Below are experts of layer 6 (counted from 0) of a mixture-of-experts language model. Rows are named down (a neuron's output weights, with its number) and show model dimensions 0-127. Each number is 200 + 30 x the weight over its row's rms, rounded and kept within 0 to 999.
Before each expert's rows: a language model's description of what the expert responds to. This comes from a sample of Wikipedia text that the model never trained on.

# expert 56
What it handles: Punctuation and list separators. Colons, dashes, semicolons and closing section markers in lists and coordinates, such as - Coordinates:, ===, (ITA), and ", and".
down0,217,229,186,144,151,218,174,174,190,180,239,199,225,234,203,167,231,194,224,187,232,182,221,237,186,178,196,210,223,138,210,137,235,156,193,220,241,210,206,135,184,230,224,184,210,194,164,223,179,215,182,153,170,172,187,216,207,213,225,234,212,155,273,200,233,208,169,199,136,226,181,181,164,264,207,188,240,168,146,157,213,172,176,203,203,252,219,264,191,214,164,207,192,193,129,199,215,171,189,207,196,227,243,207,148,198,211,192,242,186,214,175,195,188,210,167,191,161,185,195,131,243,170,195,207,200,241,174
down1,186,206,196,234,240,194,189,204,185,150,146,203,217,213,166,200,224,196,176,168,199,205,244,185,171,165,266,198,165,227,181,262,198,204,221,176,170,164,165,228,230,254,216,279,194,171,145,167,199,154,193,228,210,225,210,207,208,160,227,242,235,210,170,219,179,202,194,205,258,112,169,194,225,208,202,176,264,179,184,210,206,174,205,215,172,182,189,212,148,204,198,219,143,216,205,246,196,177,207,224,180,195,207,231,264,189,250,185,187,219,212,153,219,211,182,168,150,185,153,163,212,200,161,212,164,236,200,156
down2,182,251,217,217,232,237,162,159,206,231,180,199,245,201,235,198,179,208,199,198,238,195,198,201,194,175,160,181,161,203,215,196,235,171,180,204,170,208,191,177,233,160,173,174,141,181,168,163,202,249,199,234,208,165,199,224,121,222,213,250,228,181,234,121,259,194,176,164,219,188,223,213,150,147,174,178,229,191,162,158,223,201,189,253,217,222,240,179,241,217,234,183,221,211,191,184,220,206,138,225,160,236,214,217,199,215,182,161,237,169,148,173,136,168,210,211,183,238,181,212,250,165,193,221,196,224,202,162
down3,157,194,187,224,203,166,232,179,156,219,202,165,182,201,213,153,214,153,234,248,187,218,240,167,212,186,201,157,204,210,179,194,272,151,158,242,266,187,242,198,200,252,248,198,195,239,275,205,229,139,191,190,196,200,182,134,166,214,227,156,168,201,166,244,189,200,229,220,214,156,194,159,239,177,196,218,207,205,162,214,186,226,178,201,188,212,161,145,160,162,189,191,255,183,246,209,191,271,173,207,187,228,212,201,180,195,173,205,230,193,200,158,171,203,164,164,197,230,197,166,180,181,187,189,193,167,180,236
down4,174,247,159,138,184,197,144,167,212,223,208,187,223,164,237,180,222,201,229,220,161,183,167,186,253,170,231,219,178,172,176,214,195,193,220,179,200,226,211,221,206,209,172,227,260,206,202,238,243,216,210,251,182,223,209,209,238,162,184,224,225,194,140,178,213,117,209,216,180,211,191,142,242,251,196,186,195,157,169,227,208,209,195,301,198,213,221,210,228,170,243,223,175,167,187,172,202,180,175,178,232,162,212,205,175,264,166,254,191,189,212,186,185,172,214,239,225,236,157,195,252,194,206,198,147,190,195,202
down5,201,119,214,189,189,194,217,249,194,191,226,211,169,126,206,223,246,181,258,219,237,194,233,175,169,187,187,157,247,162,191,202,202,191,189,175,226,239,180,182,224,229,217,189,231,222,190,230,138,191,195,181,232,191,219,179,191,253,171,219,179,239,211,187,215,197,178,189,182,124,173,206,253,172,242,208,172,247,222,193,248,212,203,213,188,215,185,226,239,249,193,204,239,188,201,196,209,206,209,188,161,154,178,190,206,140,157,204,202,237,129,144,157,163,245,227,214,215,234,228,233,183,181,204,205,144,158,188
down6,173,214,207,241,169,156,210,178,165,177,161,215,183,202,194,248,166,150,236,171,177,175,219,209,251,247,165,202,184,167,201,178,223,199,206,192,159,184,188,234,199,182,158,224,218,252,169,234,216,189,244,139,228,202,228,208,223,158,250,136,211,244,230,224,192,216,215,156,238,197,203,247,228,193,197,172,224,198,197,185,194,239,202,234,186,211,279,228,208,167,228,209,208,203,181,171,208,176,189,219,254,202,194,254,132,126,225,178,166,215,147,205,233,185,215,221,249,162,189,197,209,199,228,187,230,173,223,250
down7,176,214,251,237,188,188,230,232,127,210,185,230,176,181,135,215,239,202,175,202,163,216,236,249,175,197,219,200,227,177,180,177,239,213,196,195,209,224,180,180,158,135,224,207,178,201,144,211,195,219,221,203,215,215,249,210,180,225,206,219,204,190,244,197,137,177,188,194,219,226,227,229,188,196,186,262,224,229,195,198,185,179,238,215,256,196,206,208,247,209,236,160,211,134,271,182,188,205,198,199,179,165,258,209,241,163,189,194,178,232,217,133,179,194,238,224,179,212,259,229,191,253,228,129,205,181,206,192
down8,181,215,176,199,147,220,184,171,199,189,240,170,185,237,179,226,248,232,193,140,272,238,212,197,175,159,208,168,231,194,202,224,209,239,196,236,178,172,182,163,180,263,226,223,169,146,233,256,184,241,174,189,237,196,153,140,177,247,199,159,178,204,241,165,169,193,221,254,188,216,162,222,194,213,168,209,182,284,176,248,166,222,203,187,193,206,158,226,209,149,175,208,165,178,226,181,186,205,178,194,195,176,180,158,195,162,239,245,183,211,201,202,204,213,208,154,161,180,228,194,227,170,164,195,187,240,170,188
down9,211,175,179,203,211,204,170,200,199,188,211,178,197,230,197,221,263,229,210,202,209,197,164,209,186,179,193,203,238,225,156,225,260,168,246,213,123,231,183,141,220,219,161,221,242,188,175,145,200,148,221,203,166,231,208,184,151,214,218,209,154,224,248,207,198,235,196,192,270,136,186,158,149,198,229,149,239,208,228,176,197,209,198,136,169,201,210,182,205,202,183,155,222,172,216,209,230,192,203,149,142,248,137,171,243,167,203,212,220,219,182,200,216,203,227,248,230,210,199,242,191,181,175,167,190,215,226,236
down10,210,212,245,236,195,223,205,201,228,204,165,222,238,183,237,213,161,188,226,127,229,136,206,170,167,171,221,206,203,156,143,239,186,187,282,233,238,233,189,194,172,216,198,184,231,209,126,197,188,205,206,174,185,245,191,200,169,212,142,240,177,158,229,189,159,220,207,176,189,206,179,191,208,231,206,138,187,201,192,147,189,210,235,167,162,201,212,178,193,261,217,188,160,207,173,253,182,201,153,204,178,214,186,206,199,188,193,209,207,238,203,195,246,218,151,174,246,281,250,189,193,211,219,245,228,213,208,179
down11,210,209,202,172,268,191,133,165,212,166,233,213,236,164,203,184,193,241,188,219,189,213,189,203,174,211,168,173,126,196,193,213,151,169,182,168,232,256,167,230,183,198,147,154,159,176,172,210,142,197,236,192,190,210,215,223,185,187,246,176,148,147,164,237,180,207,193,196,230,211,229,207,196,186,178,205,221,182,216,177,215,164,205,196,197,232,234,235,164,169,179,195,188,189,138,201,286,167,172,239,169,212,228,249,153,194,164,164,184,195,229,167,164,155,206,201,198,231,247,212,232,155,211,202,177,168,169,209
down12,236,170,241,195,145,230,211,187,211,239,175,188,236,178,223,259,207,205,201,217,202,212,230,162,183,203,183,174,255,134,193,181,223,148,208,148,193,216,233,202,180,232,120,194,151,245,176,163,239,234,209,215,249,194,225,182,242,203,205,152,180,239,211,224,165,215,203,209,185,209,156,224,182,126,181,181,235,149,244,188,183,182,211,196,188,180,190,176,221,199,188,164,237,197,173,189,217,276,211,228,184,122,211,226,199,235,189,172,228,202,205,160,204,192,220,160,213,148,188,142,206,209,216,231,203,199,175,217
down13,185,175,252,223,197,201,198,235,153,191,204,195,204,232,210,189,205,148,199,200,184,232,208,159,242,208,190,129,153,189,198,213,164,183,171,203,211,229,239,183,139,178,175,141,168,223,230,205,194,195,211,216,192,150,185,227,188,241,171,219,232,160,164,205,179,250,129,199,185,219,144,198,205,252,181,201,152,177,152,198,222,155,176,199,274,190,184,154,190,219,222,166,249,219,190,207,205,197,214,187,226,232,161,238,200,248,251,238,244,211,182,204,163,201,202,235,201,227,229,169,231,164,200,229,250,152,218,167
down14,200,212,158,203,180,179,205,209,229,243,239,209,165,246,229,236,211,158,175,208,202,243,187,223,252,178,206,203,151,181,236,166,153,219,193,174,179,172,223,248,222,209,285,236,217,167,209,196,207,147,169,194,161,205,207,195,210,212,225,171,199,228,199,228,163,207,243,244,224,215,265,201,239,234,187,154,181,240,240,154,258,213,247,232,199,185,220,217,193,220,163,193,229,206,184,229,213,162,220,194,189,167,195,189,161,220,176,144,157,222,146,179,159,209,179,190,193,169,207,213,170,161,233,234,230,244,232,141
down15,158,199,167,177,204,197,171,181,252,293,126,206,246,221,217,172,225,199,194,200,204,209,219,189,205,190,246,200,211,217,243,181,198,205,173,187,229,182,210,181,210,228,181,236,186,226,169,163,171,206,216,226,167,210,128,168,194,196,144,207,164,132,215,199,174,219,212,206,210,183,223,162,199,195,133,217,277,185,169,186,227,214,251,137,183,206,219,177,245,174,208,220,175,242,222,177,244,183,186,162,225,136,184,196,177,153,180,200,174,243,166,201,183,210,197,201,143,212,219,188,242,197,178,166,167,234,182,215
down16,152,179,201,151,200,164,221,206,217,240,229,162,184,225,206,201,160,211,190,206,189,183,185,183,204,205,164,199,183,139,146,202,201,184,158,194,201,176,202,210,161,243,220,222,261,141,184,181,181,193,263,153,210,151,228,226,237,202,221,267,205,211,243,231,232,160,152,223,187,239,148,227,139,202,187,214,147,189,223,183,244,166,257,201,227,154,199,148,218,193,207,137,125,224,162,192,236,181,197,201,194,198,202,172,203,234,202,193,165,195,220,192,184,233,228,209,192,198,189,190,206,223,232,242,181,194,144,193
down17,208,201,217,144,221,234,216,248,189,190,235,186,198,149,146,157,180,192,165,197,202,185,140,192,196,181,202,223,211,152,170,256,158,193,226,123,199,219,152,194,199,168,254,190,186,195,221,220,192,152,213,224,195,188,183,207,126,209,233,195,169,259,243,197,211,240,197,169,203,135,180,212,195,211,192,209,182,200,178,244,194,189,230,211,200,203,184,186,158,217,197,172,212,216,294,206,166,195,159,180,154,205,203,207,186,175,179,244,212,174,190,162,222,166,213,230,205,200,142,231,120,211,179,178,159,220,213,172
down18,201,196,204,159,240,219,194,227,223,185,185,204,204,181,133,211,225,212,222,166,189,194,255,205,131,209,167,154,211,193,211,213,193,190,247,179,209,218,183,232,198,175,206,191,151,159,197,211,180,198,209,174,139,180,209,159,205,207,198,107,240,206,153,193,215,178,202,235,225,146,220,244,159,242,289,171,186,166,212,193,181,213,219,195,191,203,177,188,226,179,254,207,182,206,209,235,182,178,231,144,250,230,201,221,247,238,198,150,202,220,156,137,247,233,164,207,199,201,193,207,170,188,216,182,160,152,224,224
down19,206,159,150,210,250,176,158,149,219,189,170,260,229,195,198,191,210,206,211,191,210,162,137,162,227,212,202,248,177,239,133,169,197,209,218,212,235,196,172,185,229,182,155,199,231,199,197,195,194,139,169,178,265,181,208,155,235,183,181,252,179,219,176,247,206,184,161,217,225,221,186,235,233,147,238,207,216,212,193,289,209,237,168,200,176,187,218,223,251,197,158,241,199,199,183,179,201,226,224,191,212,213,207,178,209,182,165,267,228,133,187,213,235,178,208,196,217,155,221,170,240,209,225,205,177,227,184,200
down20,214,186,189,226,204,191,205,245,191,212,253,235,193,222,258,197,191,208,166,181,187,227,198,244,165,229,192,155,215,234,132,194,241,153,162,246,122,208,172,227,237,236,199,196,203,276,220,170,228,238,250,157,224,183,206,248,167,181,187,192,148,187,209,209,248,159,175,208,196,200,250,186,219,158,193,195,202,156,199,206,229,200,220,195,206,168,204,194,263,251,215,208,168,183,225,212,245,172,178,143,193,241,151,222,255,195,222,202,173,195,174,172,214,219,172,181,196,189,210,175,223,132,192,202,225,180,193,229
down21,244,223,243,221,156,187,214,195,182,176,214,190,144,197,205,191,259,208,199,157,218,172,211,212,183,205,140,192,199,219,280,183,245,195,184,157,186,200,218,221,217,238,210,217,224,167,215,208,146,236,158,236,203,161,146,203,211,189,270,206,204,170,220,198,209,171,137,272,219,142,153,187,244,185,188,177,184,248,209,217,199,160,233,192,188,244,167,237,177,233,184,172,182,193,134,228,184,188,195,166,170,189,175,210,220,249,202,167,206,210,230,156,194,217,128,223,224,226,225,210,224,202,189,226,232,201,175,183
down22,208,226,188,157,130,191,229,212,225,178,232,252,150,175,209,189,204,188,165,206,238,157,213,204,186,228,185,209,168,156,158,161,240,161,264,223,218,190,168,174,167,176,207,211,196,234,165,242,244,235,225,136,250,173,176,153,146,227,196,241,170,154,170,162,219,191,192,235,153,214,210,184,198,218,184,203,204,225,160,263,200,189,213,207,196,182,194,227,228,170,202,206,251,214,223,186,195,189,199,181,239,181,206,206,176,171,238,169,156,164,201,242,227,223,191,140,175,206,172,177,208,192,169,225,252,237,148,173
down23,182,190,175,225,159,226,224,177,210,199,151,175,209,189,237,209,188,159,239,193,201,167,273,210,255,185,179,177,246,183,251,217,181,157,199,202,196,187,212,182,191,193,213,194,154,206,258,179,149,218,211,174,215,232,203,256,192,209,235,178,245,137,184,245,165,220,232,148,199,232,180,157,212,184,165,160,171,227,180,168,220,235,193,238,220,187,231,199,256,176,254,217,238,247,209,219,179,190,195,200,226,187,208,226,229,190,218,207,136,163,224,207,206,172,176,225,178,162,156,172,220,201,250,264,143,171,220,182
down24,240,238,219,177,185,160,242,194,250,174,151,272,222,214,141,234,188,155,193,148,176,202,201,222,200,231,172,190,176,211,209,198,228,183,257,156,210,213,180,158,209,249,189,233,224,184,191,240,211,229,240,176,179,180,288,168,192,173,188,247,171,241,201,212,225,126,242,175,185,204,223,185,225,190,188,220,213,246,198,225,226,203,193,195,154,216,143,221,263,223,207,172,186,234,255,167,222,211,185,192,223,157,228,217,181,213,233,219,177,219,200,215,230,224,205,157,171,166,224,223,212,200,194,210,214,197,210,140
down25,162,175,194,251,185,191,187,214,183,251,218,205,196,203,230,207,168,186,226,189,167,190,206,215,199,231,184,169,195,190,147,183,189,235,154,204,239,216,221,179,159,207,132,227,224,208,191,201,201,238,205,228,175,221,193,216,211,194,179,172,150,192,236,191,207,128,197,185,258,203,190,209,173,198,219,224,196,196,202,222,180,200,226,206,123,221,212,240,173,212,210,227,192,226,168,288,209,127,198,215,228,201,219,191,202,181,203,210,150,214,232,147,261,228,239,210,149,150,169,130,143,241,194,224,221,188,257,157